python train.py --num_hidden_layers=13 --hidden_size=128 --n_experts=12 --experts_per_token=1 --d_expert=256 --d_shared_expert=0 --hidden_act="drelu" --moe_layers=[0, 2, 4, 6, 8, 10, 12] --router_score="softmax" --normalize_top_k=false --routed_scale=1.0 --balance_loss=0.000286 --balance_bias=true --router_noise=0.05 --router_logit_norm=1.0 --init_std_router=0.0249 --lr_router=0.00137 --vocab_size=8192 --norm="rmsnorm" --norm_eps=1e-06 --tie_word_embeddings=false --optimizer="muon_variant" --learning_rate=0.0146 --max_grad_norm=1.0 --batch_tokens=[65536, 131072, 196608] --max_seq_len=1024 --train_tokens=469800000 --max_steps=3626 --dataset="wikipedia_en"
Below are experts of layer 4 (counted from 0) of a mixture-of-experts language model. Rows are named router (the router's row for the expert), gate (a neuron's input weights, with its number), up (a neuron's input weights, with its number) and show model dimensions 0-127. Each number is 500 + 25 x the weight over its row's rms, rounded and kept within 0 to 999. Numbers have three digits each.
After each expert's rows: "gets" lists some tokens that make up at least twice as much of what it gets as of all text. This comes from a sample of Wikipedia text that the model never trained on. Tokens count by the router's weight.

# expert 6
router:510459494550452530518523515522521511516529493516513530464476494517513593432507492531492483528464554507516522504500513480467527526538485520499534506508467497507494519513468479517465469473526480483477528543519548481523512504507515476490498465505500556480502508496494511494477518475487513495481522492475483483514496514509483508490532485506452536461490500460530477513512526493471502484461
gate6:498513496507457516472514528530546507482514496519492456476490536546506539524536503524484488468457505504472516484506452477543508479511462463467482487463494541509475468511491483466474487515500487527520514493562494472441481497481530502494450499483493504513517494537498516515471488472510446496483500511485476528486496504536486549514453491465469484551509485549508513515509507520508488489532
up6:487456481500451492518511489554525506541504514503497477497492519537505516459476494490471492487505529492426490486521472514488468468510466469443478484500514503440475514526481473491498492518526547517522511490485477542469481463514518493512508525509463476498530521504534502477454469489547481478493503469477512496481511470534475513489480483462453479534511470486474500496473497477500455516464
gate7:483494493505490489537520537501465491492521522485474492519517504512463501516486483470471482498473491533521506559500468536449465487516573505496487526479498483466489512445471495535518500518516520482460483544487491533493537478499540493416487491487516517488534483417477494509494478504506489482515490461495501530513510484548532508519456488500494503534463507517466504481483507500497503501497
up7:466488493481490484544514493442518511531521510536516487572537494517498488496497459526476461549497480486519493504494450512455465482498542498523520517470540486503483502490460487482476470516530517507499509528451530503464554527529534507482507492538485500487508469442492487517483506476498460503514450486513467538486515477518535490511538516478465520524514472506510495465486500498513501502490
gate8:423462496472490457491502532509509535506470525526488552526510461494511445523508532569500511474537529462489539508516497480479483521483474458517489466515513522468516509523518502457537505497519469505513446474501492524507520469486470517486481488533493497520473508516487495489532499480483496494506491481500499557466497516534492491461477470465491474506476533497501506540489513491515530539508
up8:469480486507505473507497567500533528509483500522473511540523507483497452507520531530484482470533538484510535496514516484497490491496497508503508455515503526491525551511514489446522517479527488510463460473492510541484529504518522506528497487524485468511481524534516525497533495473492520524510494499487482565444496505509512519500495498506517455545494541509473489533517561534530496544553
gate9:447458498507486500459502485474489474560465498470494439546506508482487435531466524500483529456500470492462482433522476520449500524485482473519492509493499485509503525483510490486523466533496511504548467501508474493548495511469483480471477550474492499519512483524493524494515500508491508523504508522494493521513497504470480512518477550496504500491501461521524514490534516491504445544507
up9:476482477521533495483527468492503536496518493497552518449487516496465514499512560522512468558489550517495500529475506479529458515508494505508493490478539502463518496544491472450491469477488508485462531475499531535463499517506491495486490441514476550475506539481475530505522504484533500488499501478444483516472508515491531470523485498532520465533516469506490519502515520513456505536509
gate10:495477521519516487490506477507520498498509545526500461502511538472559499517504505500480467508482493500502499483512503502480476530517456539528543501513498468492513478494486455510484492488498487566478549540482493504525506493498509546481518512524508499517504446511477536545499478490506458464529512544506544452467486516528517471528449511536506546475523518507488474507503517501494495548562
up10:483532548506531503486478509583446475521506511504509517515515533528568513495517514506499492480492513481467510519504503488499463497522513515511497442514518472538488487500507553537513469465504504516500519578497485487500483524487509512447488523473512493539486445507497482509492487479531523497499516502485489482438518504549497537518453522511492507498483522507458495538488506496529497508498
gate11:506479504481478492492528547488503525478524545523499484508485469499458510546497542488443515543521568515524570500511473510502484529477510482534504507446518498511475511461476490494525481516469492531495506533494488498531505503543492451503497495506534484522524494522510480511496505477467482485458507504502473484495469537527522496492491508481526474545584503485505489493488540500513479525477
up11:522530529449517501478524505483499476499499529510523506471472494492463488500527502501485517544500546496513557525523473504526503514519493457513510485488477500473465516463477481471513492542492492515458508575485491484490517475516457504482537481497521524533549493532492481508489488487493479509489517517502479469495461525492509502505462503489505495508556544472510502518511569547516435525478
gets: "ed", "ing", "d", "ted", " made", " used"

# expert 8
router:541477496492526495464520508475550539451492496503550535499509497503519471492502523528477499510501507487537493547524556508455549493535469498493508500502492517509488494496487509494504508484494487523485486510525494513478538495513491493536504430532477537508545517486514510460511443515505519469498457463532474478465554496516485509556502523512503476493501471529504520546485511479466498458497
gate6:496503461468462450476545524490500475502495547509490426484504513470471541457497529516508508526475495475469456522507527489477456534506492519504454501487513489487507492505533471497498473457507529498442511491455531475460522464500554512495471484488486482532511541521502468525494508519498473512503431495488483493511490520491463496527498514515506509472493475488457491501526518479487505521482
up6:510514471476478493503548557471489459553511534515489493484480570457474539520504546507541508500469514496504481481473536541492478507472477498488489492540507450482471497491522503525487502457517503452482507464488488497471518475497512517514479477496488473523498502526470493522456506458504489507517454511475505475453478472452465485522486493502521520493490495492479521548522537495523516483521
gate7:492558466504477532525530465538539520532501472482499497501532514525550539494485500491501517510485546512521550491490461518527480499504476495498495481479492516530472472536468505507491503526483473501568499449508503472485497488463508526499485484520476484509528538537442531518473497491504507510482485510536493509486540520509520548507488530501582490512521509494481518493518505497521453494474
up7:424505485499442508501501445528519499512466453495484473468494512515517515514455498487501533498497467535519514509489501477481498539480501486509492505462486548501520531542518513488475453498535544499529542501535479450510478501486477500485489507493471475502490487514426515502512557488530474496507528490519516507504494476484508518508501511549530547531521519524499549503512530507492486501473
gate8:506476506464526518467550479482475529546499528500496508492489450478530517538485504515504460552555469537503497524464506504472475473501525459494463485496499493498547503474491506481524461497528479510479495500551486470543456498480463480494496503567473486517543500538510496469503534479476516517510516503505501497489506505534499511487500530526502516531571529523515491482471496512473475493509
up8:498457492497496499497530438492513539530481501511503531505491467522547478528490466491512475487533463529582474533494519467513461476510534515500462489460518462527500498511498467452491517494514500539514488478546529529560468487508464472521474477546512496497520516534524508478508517522481511526536468483509509476476511486494472516499505462500480492522545514481478510484479475491495508504474
gate9:505509483494476491530495493485527534459468495473478474525493491470494483510478451499488504532422564486513488486511542522509477553519460513525497495504523523470446468487446515523480499518450511542482532510490504471484485504505503552476500496531520476505445508491489515480503535494478550509532484466497505506520496479493486483497490458487516495476510520529513537498522483494475505453529
up9:501509525483509500515501486486530524440492461532497495538488467458531485488502455499506457499459514459501498509502509521538514538520503522498489518515527546468446474490499485545501517527457487518474507503473520486441502521490489547472478459523520498510508539466500532496482514543490526510524497432503482479517485469439517519503504492455498495485524473494486492500479507501516522462529
gate10:505481487538546526485511476525510515455504489552501505500481534515530498458524497506498511489520490495478516489483506450494496516545479534475504481515513445520494483526506509549467464529501497477502463497505519429504515524519484566514487430536529491488493512507484492515474511520559514503517504536514530485461459530487548504501483524482522508468515543517513521479512482481474504490502
up10:532474530530521509480535509494503502500460448537522513502486516520511481482488492483513512483528509497488517516454494451494506494529484498477489460468525485482507485491476532540472492510530461490512501487514534441481527513478510558488486428521556504508467540485506505512493489520521493484516514505518560489484499513483494497456510517484488484480496537499518474480445465501489564463468
gate11:519487505534540497511526441475491526473508480499542469502518509466508455476500458508507487497474489507485474480480442519506483500495517519500564544458481495539509515506470531542522475482488507508506479503555548499483487485502474481504497499554516475519486467530524485503497494487454505527520496521506494515512492484528494462517511490488461448503511492466461463536468471443507500524477
up11:513528521528524551469511454514512534477490498510520484501532474483493485519487467528500477490496484509511497469460512500485486512503486526507521489492480510507520488543498523515525474476488556486497437526552522493501494514525510485548484526555551526524489459510528515504476501538471533535502521491508525490532479477509480534530546523509475507474464489507445488491525480453538463513525
gets: "s", "e", "n", "i", "a", "t"

# expert 2
router:485502505506492482506497534507500530520510503475527456497504446470490454512499461503485542491507507487496523509511503515487500486508491452460508529451516485555495477503479528511492504466500499458489473496516491468502516521554498476516490526455465482521506534541488488450528483540481482519499502505535505492490481505465514517543540507491490481515553487465538496491563526491509508575534
gate8:530520474488563506525480484584499518516481522505455455521526492517496524516508504495474482504484479484480495499439489475540492466514522526478471492518510471512507489469491533551522509480529482497496512533510525519523502496528450483484498500518475511482484502498563502467474468490492477533479458534520501508509544503485508542446512538546487496494501504504454513515512531514509495487530
up8:542520459502538523533425485561498502491504499512462476514514516503497550507511490484467500517467476505477489469455508486555490460505521524485499497501508487493518519447517519531525503463554498472485503508512514498520517482534492496510492500508492526465482482495561495463500479474496476543514474515482469515541553492511519501448524549514490502516506503501458497509476521542485492489501
gate9:532503517539539500528493536487525497511507503508485535499500479493511515520520499519442535471524535514538497442489484514551509498494562461528493503480480515468453541471518517458527501463498486539438499510505486471508529522471494496515512467557492522500532518469516506461464485482530500536444485502500495492492513498470489532515505494476490547500510484504495459520527526502492489512520
up9:509518502544509524510515517491524486509527494472545521508501453514465523495540490529463517456532482465540481473500477525514523486501494490506480499505494448513503516487480485513509470508481512543495525478511509466461579498497493501546514488475453520487491505457509499485489473478556522484479515495538479507486486464521489510478523518472553524569503470485543521501504545519507519505524
gate10:512528489496517498499554521481538502569478465489486487521509511489482442513472497507454479515511474477524507487466505461530492499470517453473541486504512513580492520526505506484492483497505483493443509541528499457543476522497518502494490525477511492567514494500521491512502503517541509508500525468489526508499475464468476477480501516477472509504515496542496475458475503552518525502508
up10:489511522474507479515532510499497529504488501510484494499487507452505495542483476510468516477502474477525489521488499482544467431455549447500539461548494485501497518533478479461524479493511518520488535487496494463497458537503501481491481515460514487531521506523485485479500495500537513522505509485526517474491462503479447427508503502498504507535445518545529453476477491515476479475491
gate11:540478545497502458494502480525504534496482510507504478497545464516511529530484474496496508479534541521499495502475475493499471502523482456479490519512504473521509446513465480501516512537509532498487461441438554496492491498502503504520465507505521486476499527486487501480496473561497526457549492504526511468500509509502523505468516502498510478452504508453561500561533497532489521480514
up11:533510499522518472498503501499521515479468500510496457495528486493514458517499440530489506495509508492479469499469505485497421508519486475482512521525481495513500464494478508480503510492499539491527451488508523540478492509489443468472485508520512501476499492509532484518518467535511551456524505499548488484485523508492548490476556536526527486451507543486504526533522487570524518471513
gate12:544501490538482509542493481467511535493518487537465483499517485477505478479492559511484483485536470501493517500492506482519512506526493501497522510484480491514473460518484520471454506542513482526516530490532514545478445506525526502453475514505507495482522510504502498480497507427530494437500487525473468514505512532559506506516463451488488482464533468509512539488485531534471475480468
up12:523465515461483547556511450474522502506523506530493498519469518458503524491516522511456482479494510491529493511512482476537519500538496530478502488467498465558478468518498515468490504521487496490462493499464489510463484477532492471517480511490524480514535486526473488468506509456550519470485464505507468490523520511540469510490477448438487470460521478513503543483498528479514481486470
gate13:479531492505507499519488521532507466485506484474496478489532460528492473498480485505537488493485501521536454507493423487496499491476469497494501508498517503503483512475559525499506516546492510490451469467546495465478469434492475454518542502479457487561502514503496498488498482473543485566490497494514486482463507483530470481501492499492464487482516475532482508487484531512510504550469
up13:474513491476532512529480520516471507532502474489472486490515477510489508484488441497548506521475463523507474516506460484494500497468452515506530532507485480530499490503553537489479488535518472461453463486514479498482468468479491505478539473481505480556496494467492504503476503461552447548506473497537468500469464495532477492504440495495501474468549493495504492511489480514506518517470
gets: "\n", "|", "\n\n", "  ", "-", " two"

# expert 5
router:564495499493503510494516447475511487489468494544471487510505546531509529483470535475491495519540532499509483530485473461486496462518518477498487500535482490471449518536493519494509539505505490489537523475513502536474472524495497505488507521570491460509486487532497523514508571507529510465564508485492487519537489516498528494480472496461472491521498467455495485510502505542509505526466
gate14:528494474529488544507482515555502537545479463455480529532533494514515536462481504511442509499516515507526488497533487528533495520501505486507479493527523476506476516504550494495471510538482493534477455502494497505525473497495551504485480501538487487486513468427506464463547525476520492474562535494506496536484502497487519526484482518494502462484513499511523517534504458506471506492472
up14:524505508525516559486502505513481519541537452467478506509531485506517530505483526475475501486488486513483475495527482521522505513491535505519476449486506466472495511503540501496506516524539470512469492499487492495524495457477555493501507524535479502477553480454524454495554512487480504463552518491512531552495494511510513500505483500535498488502491559515524533497482478528460490489429
gate15:511497468463506475457529493478535540463488482491546478495508493506468539496513505524506541492497494493507502446482499466495548459478503479526508483505552528479504492466514520493524546510475513453515466526487468538510497482528516545487502476521511494532557499519533536495487493503552479503527472502500505520523485471508465487550523501513502472536519521468475496471489500508560506466507
up15:525493463480485494497509508487553501490503474484494490533498493494464543505535517533516526516511518480513538464474501516546512488521520481523501498472566506467506493444501519513516523505517537442483474495471457532524519512511527506470481474513500498546559531514548527488491473523531482468523480500509481496521508503502432509529535504526480513539524528471480511455508473506506522516505
gate16:530528456479506487505528478519478490546491489511430510495536470489517540514507531494516495548489480482501489474472562442532481506518541510489516523464488502485493500524510535490529475528509485542529470513496515531496520471499524480515492518528525481496473487477543500523489487517554488534488509542466503519472506548536501492537496495505515502495487456472524516492453497507535539469515
up16:527485466507488469502496485528482467523534508483456459489518484476512522493455467479507462531499500479511476486452538450527477476536521482491490538477501496504435496507487525498533439488506487523500477501477538516535515525517491479496509477530528505505483516467498502529490493494573471495512512468479496478518522553492456486528509511516504512521501469461536520523493511478552525482519
gate17:512515494471496487427505491563533517510527520553482522518507471494467483503478479491471546534500490494492500495505533477560511524495512500471525489469472516496519509523471456475443528505512498522501523494475507529556516508483501493504507502485518464511507499507489498528544532486482479468494508530544511485549473465545526482509474515540432478508484478506497500477483496483529489523524
up17:490535514471507509446494467540495519551514559585485520505498445464537483506490487511514516524474511507483476484503501452546459514497506512504489458513454552520504502499508461534453537500496494500499483475468482547524533504490487523508502525502491480493512503516495503535547503500537497453521483523520529476527480468517508533513487520515502479517500490528485522467469499497502508492486
gate18:503505494505472518512528491487476477489528457497493510503460476532547504481465495490517490505530491502491486464469509496498533452465477468499537448496486510421490472480537490492526515475491475510509505545489475525478539477454513523528496508496500551491514447508501508506525541504479501506540524507542472473547497473503491480509494513511506536533473508493522490462492478452538555506497
up18:502496501494493513501491475490507452490460471503456518549480495512537520506490490535497488476528492542502446469464539480478526504474539506481530488497532510414490504495529506485532493472512498515532497511444490517477521481450528501493510510493483564522476482489512498505526523524498505518538503484536505445510486505484497491522520529531496473559455520476531506467510515491540513504506
gate19:462518472520545519469477490518496488511483459529506539490544469474508513539517556491525521451497518514487489534515463455539504470526510481527501494508480515461447528502487508498487504484526495506515463517472495418527501494475504473500454494481472517510499500493481536521464463488475480509498516510511477512515477479469558491511525511514464485497476483486471472490522507451471520522476
up19:473501509522529543511475472536515502501529468542499465486514457513523500510533504487505520481518500526512525511485496505580502491511501488513522510476474523449471532474465507500504479466499475505553508484473507475483478513476507493480467504467485516515496481519487492451468511451515538515496499531517455458525509433485527529499494564460486465495468474458478500496487524499509489497481
gets: " |", "-", ":", ";", "|", "="

# expert 0
router:503481526472523495483492526473512475481533521490467535502505530508460460505444515526545484534505451507465508469542477475528483542511476525525506505523523502500458533499546515518510484506506546487532538516531541489465501484476534499495471539505513500520490509473526487498458499518476484495475541491501491514539475503531521505501519487458502496485501466463521504462483498455518492566524
gate8:496483447503494479482490522498521504471522503483513515550522486509489471497453461550519479494495508495459525470461524447514495487518504473528469442503535491531457527458521496528520507515538517498531496523522469490477504549478505479544475553520439532468498498508509457487514510512520492497569481507495465491518484480491457492493514509515484521486516495538483504515491497509494494513541
up8:480477493500503496488478482489496546528487467447472494526495492473488499497500478487510517517509502541460475455453514461510553472490511503480489460515522483508469529481525502538512524532547523522546506523486472491450485567476477448511490550489490514480465518503528499483519513524535496524554485464520460518488515488522490479524488533523502500494516512522484503509515501534484461545507
gate9:513468472478504516540481550499478482472539491472520467500460518499547498499494469526497493517496482514481522540474480486486467534510488490481518501458475512469493536461445515468521553495471492467469518453515511462509468486515487497503472510488528492448485502511509501527515518498460458466508478516547510500509472437459496490482486514472510497452507500504546495484492534471485504530484
up9:556459480492490514545465535527507493473550504488514491511451478447536474504503450491523498527500460468513521564488449494483459505488489510505529504498484479498475526478460515476534543497502478490488522492515495472533501498501531485500481481504509512443480487495519491507507496512509462469500496520557490499497485449482518509478481511479490520476515518534519464510491518468498528494434
gate10:539486438491507484528501475537470531543494502506463496540446501507513492464505529493511489498481510501482461491485476508480481495484454468526482503465514505546483496466513524521513493514474509516458533499484511531513484436472536475502497505512514465543530501514488483467480532522471460498518557541489516508488510492487493493513444464518513486502485497503532491434485527478525470524519
up10:507514459465507482497489494524492502535543499482507490501486496473479505537517514532503499511487525524482464504526470470483475472483481495530490513496536486507506540467514493504489543471515521542480520484501487499535503457503584469513480501529435498574507519510486512442445543506469475481504551508527533494480490509454481463521496488500476476482511507489518502501488487462480486517505
gate11:497509506486512451458492479480483506468461533486461513479505517463517496517459495526510440481506498518523484456487550462513516473512486542478501515472502517492480480506480504478534503455502504528504483489479467523541468504454540489514493507497475554490546488459537474500502518513472489526465488486491452477531465511499506471463521456496492473476508513529521539480544519487502466496480
up11:453530484514524502499521499496471459486498510486504541520567503503504504483498497505531496471458537482513498516503525505523528463524503477492504516437472510505489495513478507499508476486494510498461557486472488472505497528540490540522466519472512514520538507505537449465525483512455496456474480537501456495533482489531510502483530514487485465540532511560480554472494506473493502511523
gate12:491496496470509489516501499523515514472520501502487500467479531471518486450534465513528505488503485483509530503513537517502525469536468474493497486467521539461516540499490526515500541480514500508520505538461491466468522470463494484502520529459548509512463503499543503520509492545483501524516476451477503460492469486520478530502469480532509441522561471531515542534484470481469490541499
up12:515496505496449498487507504502508528513522476518516529477511454508541510482488472505480484485481488545504488534516477486496582499525515486480463501473524524444492467525499482527475532473521523501514491529476519484442514470499500475532483508487523521548496498475488491491552509537507467519478492467496507495508490443505517513522487491504531494489556477509551533522514489493564473540502
gate13:456486536502458505503442501468499491474475477516478520517488539461492501458497557505530523522493508488514439539537486478539497478492519601529467525495499502515492513482459472482518536514507526535517516510495517499513529475543497488500499477483504510502494482507500500503500499522516532517524499507489448525458472443524500471483496493507488465485460485489528509509510484528500507533488
up13:450525520538531462485444558488539504523517518436506531516485505485490544468496503493514463524520524489495494519525488485509502494505500525477487499491518499484473532469514536480489516472532473466501542482490517507471502513535525496471480531497452543540490514467488488480468516535494498498514488503499513482511481462498493520482512506540498490482505450486515500457449481458485532557472
gets: " (", " \"", " A", "-", " C", " W"

# expert 7
router:440490513528509465506462501493498480489465456479472550533518460498514463497537535481494541467530528500500530519496487532466461495482472520522529476503507506483542514465514510461492483526476480520515489511448498536524493499523474531509516510522483518510526504486479502523535505484474492434487467504456520500482475494508518451487477493537496496539479487534499512521475508505538483553526
gate14:546535521499535503503544490490484497476468471476512528518534527522496495493450533483472513475485503524531493494487483474468531491477468515523533487513471497503519487508492509489566485492476490461481474542484560467515484483524494531506519493503497485470508502488505462486522497482524537487511541520460480492547489508489480455472494505594494529542462503536496527532501504511509501511505
up14:507492488503503529468527512480519487540454494507522513512519524563527501464512475486493488495523512522485491485495499515507498510509496535498561520465472501498497518473477525463540527498517530445492478545487471505469522494474495507523536500468496463494492525491518522528496493467484502518480462561485518477521507521530477507512475506559528502486544515512450530491530553502500467551546
gate15:495475522520450471506479509483524542525490479474521499509533490504466465526513521510516492503530487516464514513455505553470522495471464512506573496492471513472496528520515473446511491495491501496515479529496483514471466459548501511513491509550520512505555521520484508506478454493504533532512517504492490473498499516536512507539544541562532512476509534491489505511518492539483540519503
up15:497460484538471496563498508461497513521493503522492469521484523469486495489557556494537507488517482491523495477475472531472509524474455514511555489536445499507521465490516493500561478453464483502519491504490497467491445485487520488469521507477484546501521497521548530488496495466519503508525474502510501480506503508507492522553471482540559513494530503505539508512497511513493511490481
gate16:527510515472487471541496469509478549504451487497512518501512465498541500500529531498516530435467511515481487504483496518509438473521501514492506490468498503547496511458517482501508491484473547455515539477486485488498544494488523548506545515488507530473477512513515498518514482538513524472553496522492522481482499488488506489543452487506506476461486480526452478502492478449544507472474
up16:531506521510506510519489514510473534520480483556508500523495472510533513525528498501524495435496490503489463525504548544520470495498510540520497461445490497528510516469502508494508498495503526469512551466482506491488510518531530496534565521469488497535461530502493510497503453516511531478542458510504516501483513510508515469509449499462531496460519479521488474528528485486546521499442
gate17:491496505536497553496502495481471484483491516520447534487482467485499545512505494526503508516527493442461479455489508499506524485505541498468498500537473501515441511491502548529487484526532534506529502451504511459527549514496491475499473471530502520484489456473533524514488501485480476554487525538522517510483506509530507516489561532515463547514509544527485492494510503517464501479506
up17:456506491498502502520504515474541459504507484495511495514492479495535514468519506508493488508485542518539490487484518459474524539483510524529507495491481520512499536424494539487499495504515493484516504489487492480514526508467553503505464457543458536520556510481496515491496507484476473507505517517522474511464492515504528474493522516512497520530521590498455488549539530514516477550536
gate18:488523512470435511504492540526475472512507497493500529503476545506454543432529484519530510456500515494464496490488500513482495494458477501516508506498489514516498458520488476532482510486488498476469483536513500502506540523499499490521525465479455514498495586485516497516501490447495448525479513501494504536537462470510523537507518439507524466505514498476502512473520479502502482466480
up18:494502515512420467495487528499525490524526519487479539508486506485487481456497475489577513490512498470456493520505506513463508499462473515498530491525495492542534508539477498546512482473519498501487484509502490536472541489504512498515501468494469522463495535463509523525478501473497442555441514524519505516509486468514518472531537438496516480478500512514491503492545472490508485516490
gate19:523514495490527489482442504510505512519521490517493495505516511522455487512502506518531456458531467484502485499490502452502488514477495494525497492513524474468499457451495545515519502490534473499511516505481529487512517513516497495493558454461500489526491511547481472457497495544485519456503506517523570507513456442507512506495470499458478460494526537502479554493523505483451497496457
up19:501479503482528509471459446485518483505495486459489476544526507490427506510523524495457433508520479452510514513510526464500498486496512517509510495541484467522535504466456452502512489479522464518521469474471554493522522508478469513489526472503532493499498537525449463458499489483496538511501494521500522518507517485498467532511524503477457490499534495497480501471486496496463541522497
gets: ",", " and", " that", ".", " which", "ly"

# expert 11
router:503530474494460532507454476553551463498496529515526494486462515516486468514517491506531488521503519476513494446517528511495509531513514477469531520509487510546533466480505493510515490540448503487520499500506467528475484479507530521499498487488519485505485512553525559507491468488516498463496495471469489478545506454459480415485502508498490499512488545508505466494525474503471467506486
gate14:524512517540529521552519494506517498489490479487510505503509515530500522460440478513474500455494588505486486491489478485533510502500477538511481475465469482534528456485480542484486493467501527489543456493498458504530480482532517452472505508458532536499497513480480472527480474501476491483480521496463481522502490511478488492485493475518529497477516510485512481514505449460527529513552
up14:493499540521517505547522495475495498502514495463482523554535548507483502479484491520467497494451534509501490491473486478503513480477496567500516512493458489495542483488473548520510475517513510484508475486526460513496508498558525482511461501471525558464490525458470487499456505488502501494481497517456481508493478504477503530503461438509517500460516482487527492469482443466499477528515
gate15:515476507509507511489540493504518498478525493491475468485474500446504509506517541496503526471513500479530491438450526478523513521521504506476498511509535507514526473488496493496546511478489479492489546565482518498452476476466535475473488503510509515489487500555519500496477475492547524430490477479507501462510475492498452454500491485488479436518477487496485522512512455509551529523509
up15:504479546527514512488516527528535512462499507490479475441480535492500520486541542521509521468514493515541507513469544505490521556511511487488548473502510536512520457484452502458534520480457492507505519525492469484498449464497512492454486505513484526500480484528532510465472485503533493469494471485531481499492465508522509501506513506513522449501476481541497530562501460500496515513475
gate16:501513473521514529489480480509491525531483511484489475483517539507519501493474445497531486511469460506498536520513506475494447497479486515507484491496492493520511473464511468468549459498489490497483445528501507494508486522509571487475509486520500450494540488472516456475541475525536486494537562496522504524509523470496508527466467541473516491469553530527463518498488461523512521499507
up16:468500473508501514493488513524467502517509518513483505490502554508503498485488439479539489517484472521499534524504500489498454494461486511491481498486496481519500466461537487470533463518465458496480458511500517495529483487489564485470485510519512421485528493501497462451531484518552485506513543522504508524506536484488520508493474557486519525465542544517493506484489473535536502517514
gate17:507507471447461501507507537556512507485534534515482473465446448511521542464499536512523518499546526477506469499516501549513498510483480476526544524515460513502520510523484476535483510518482476487500525494490473492490479532488472431494491531500512484501503529542513488523496493476492509499537514455486485489512516495490490464456505502544506479471519481457484517526457496530470525525482
up17:529510533470452476475493526499551525462508496526514455512487495471493522513539534502502484495519487514463510535484480524519499522506491504509516531559462565530547514551499477533499487477518501482516510469508510519488532503457492436505481470534508478515517551536479542537479531486498485533499494487527472472482481481500549517533496502526489478473486515503496507501488530505471514492519
gate18:465492498461511477507542493489507524464515546538476486516529447471447503515509499497458484494465512499467492472516471484495539480497511544495532525501525473532487517442517489512514530532504562517493502502466520515552515528506501504499497501481504448458488511465506483520465471499490526500496513554470490509498516545511445485501501512491536503468467493516512553489502513524506477528482
up18:458506478500498484522554476485491541468514538531493472491528481473471504499494496477471484487528504515486511503519472485510527522460510538497512502486533474541485498474546487492514550505489553528506485475497496495527495544494517506535485482494502475464490506458506474511516491486476549500532522555451517524497520534519464484500529524463519512466444520452538549497490510518480463487505
gate19:465519498477549526572489531491503493514473467487479512519472490511506478521486490494461523518501509528468481488481534491491522479483511462485486459532473509509545506504487510518477491502493479492502521515507516557488438502525539537502493469504478551495523522519528491461461537479499539500548507506471503489535476550462486496459497493483526502502483476524525509492540451457478507497473
up19:463504520498512508557470529534507525505454481478470489501455494519522460516503518479500524515509488490444472514487515501537547505479530498516465468514462491517542516483492473537467492472500459491482548500501518496457450476475521543484458487548481507512516502509517480497462481488463519486524464478458474487527459516499478468499496488491515498521524484529511492502540466477479537521489
gets: "–", "0", "1", "5", "3", "6"

# expert 4
router:525508534496469495506441479483485496512512523496546481494514532460490501498498480473527499532499498544482461495484487517495506484536563538504466499519510499472499484507540499479494524479511513523492491543500467481507477484503518524506514505485539503500512487509471481523487461510474502552465470506549489511509506480480501527495549494518517519492503509591445446468453484498500514448513
gate14:493497508481481498474490483481471497514508473476498485535448529514457483493468490473506463494505492481472512532487504486489492521521481493498516498491473500507493488481504540524457526452516443491486513506470481472498502467475483547529450496492532507456525496535480539502516461488517485486494494475516538412475515493492513496515516472490505476451504528502491521426493459494552530507478
up14:457475492472499480491479501489447507513514476479499480540509511508506508501494509464499489507495460506479495500510575491491534523500498486475476447487461487518533496456456508474489530470486463499482517526469479501511489476494498483540488451490510512466508468520482500540496509484484459485531501486514544455483467499501502531528515473461490501530495505559453494487503509478517544523425
gate15:475523507477518513493465566492472555470527470494558488502481523486512462545525523542505517502498503493514517519465476470469533469476515485496469525504510468483519546519503494459509502505485502552489486487520512508470520546503506519503488519511501525444499500461512501493497480509456568483473505475491496474528516533529488480487512552514507502499545490455472491519518484500498540481468
up15:487536501480559504487481568502547545488490481504558497512462516490490472502490507544504528517514517488537489507490493448503527495463549494495466548496532480510505516489527481470491486500465500524492494497507556531474502533466474517521499525514525484447492522480500501477524520510492502488462518485499491509562540519506495491481501534515496468504568499479501484508504448509486512475488
gate16:504545576455511505485495484517534509463518494525518436547498484489487516511519518487488506520492506480546457466529494516485519464493524477510523503488504495511526546494478508544478523529524483533467445511494487503491457488499479503493515505554546526529500567500486486518495500496498512477522498486530523548490528500519547549474544490490538504496506497495499474506468509523511498501505
up16:500492477507533516455490505490535541472470486493502490544520490498469507530516517512499519496510456503520464483505498529509507482491514505481516478545510503489500524479480498523506529542494471535475473496501468519535461501476467479476506465529550566538519557521500512493466537493500513447500422476539505504508493539474508524491515473485549504472535515502490477482459517500517517478486
gate17:449536492526549495489495487499458478463479533460457546458492472514550516482486539522504512526478493519526484478529502536477525495521509508504495505464503548499528556507499496480490474482495523506537488503512469491531485459500457495480508519481471483521490484489493475487473474478476526525507507499488480492511510520467482491515513553541521503558497506471461483491467507480440536518527
up17:501505531518459486516493478484455496471506511430456481489505491525551561493533512525495503470489526496461495513533467556494532528508512496513508532516483508515503514528476475452458496497495504483432496527492476515498516502518486478501453487509460509516498504507509505510509542454457470491434477522462498507510515512495497523509473511527532524519487498494486482488473515454480536521518
gate18:424500526544504514488472513506453480519476483495501508501526485472509553488490502543493490467512523493564495540509503499460473475488522488525501499524469511516474483490545496484501539505490532486532524465476510436453473451458472547474527485511497515549507501516506528512522462508522485504499461489516487478492501475497498496516500514488561487470494494538492476507493466493509488496469
up18:478498509554491491497517494519475501515469456508533500512517498495506541510486518507489541472542511473519524537515517490486483457453526494544506448496490501515528440471512471523469490497481519470570523520495523469476498477472469527480504490504505558556497488513520473496538505462488491482479441524513498490492507455479501510520498514481527501466492490526454505514524505487475459503478
gate19:533500485544499531539500482524505488515446494490518501449531491462501504506490516505512527479468549498496516473465507536493500481468504487476511490480482513495490504480492502472507473514480543493509485492523490497504489459497510488543492561515524497540519509467552507507482484522473497512528550468516466467499489532477463521464496519501535524503465492559529576476496489516517488502561
up19:516513471500506558541457515473484492509466491487510473476503470488496487474490540490526525480441517507510536448541482483515488480461480515500504493503450486511448511441538496487522481490476510493514485494487472496493468486472533482519475505516546508538527500509499494468501520481456492494538514480508480457563522515436523533453533513523479469479491501507504518515508514512506479505508
gets: " the", " of", " in", " for", " to", " by"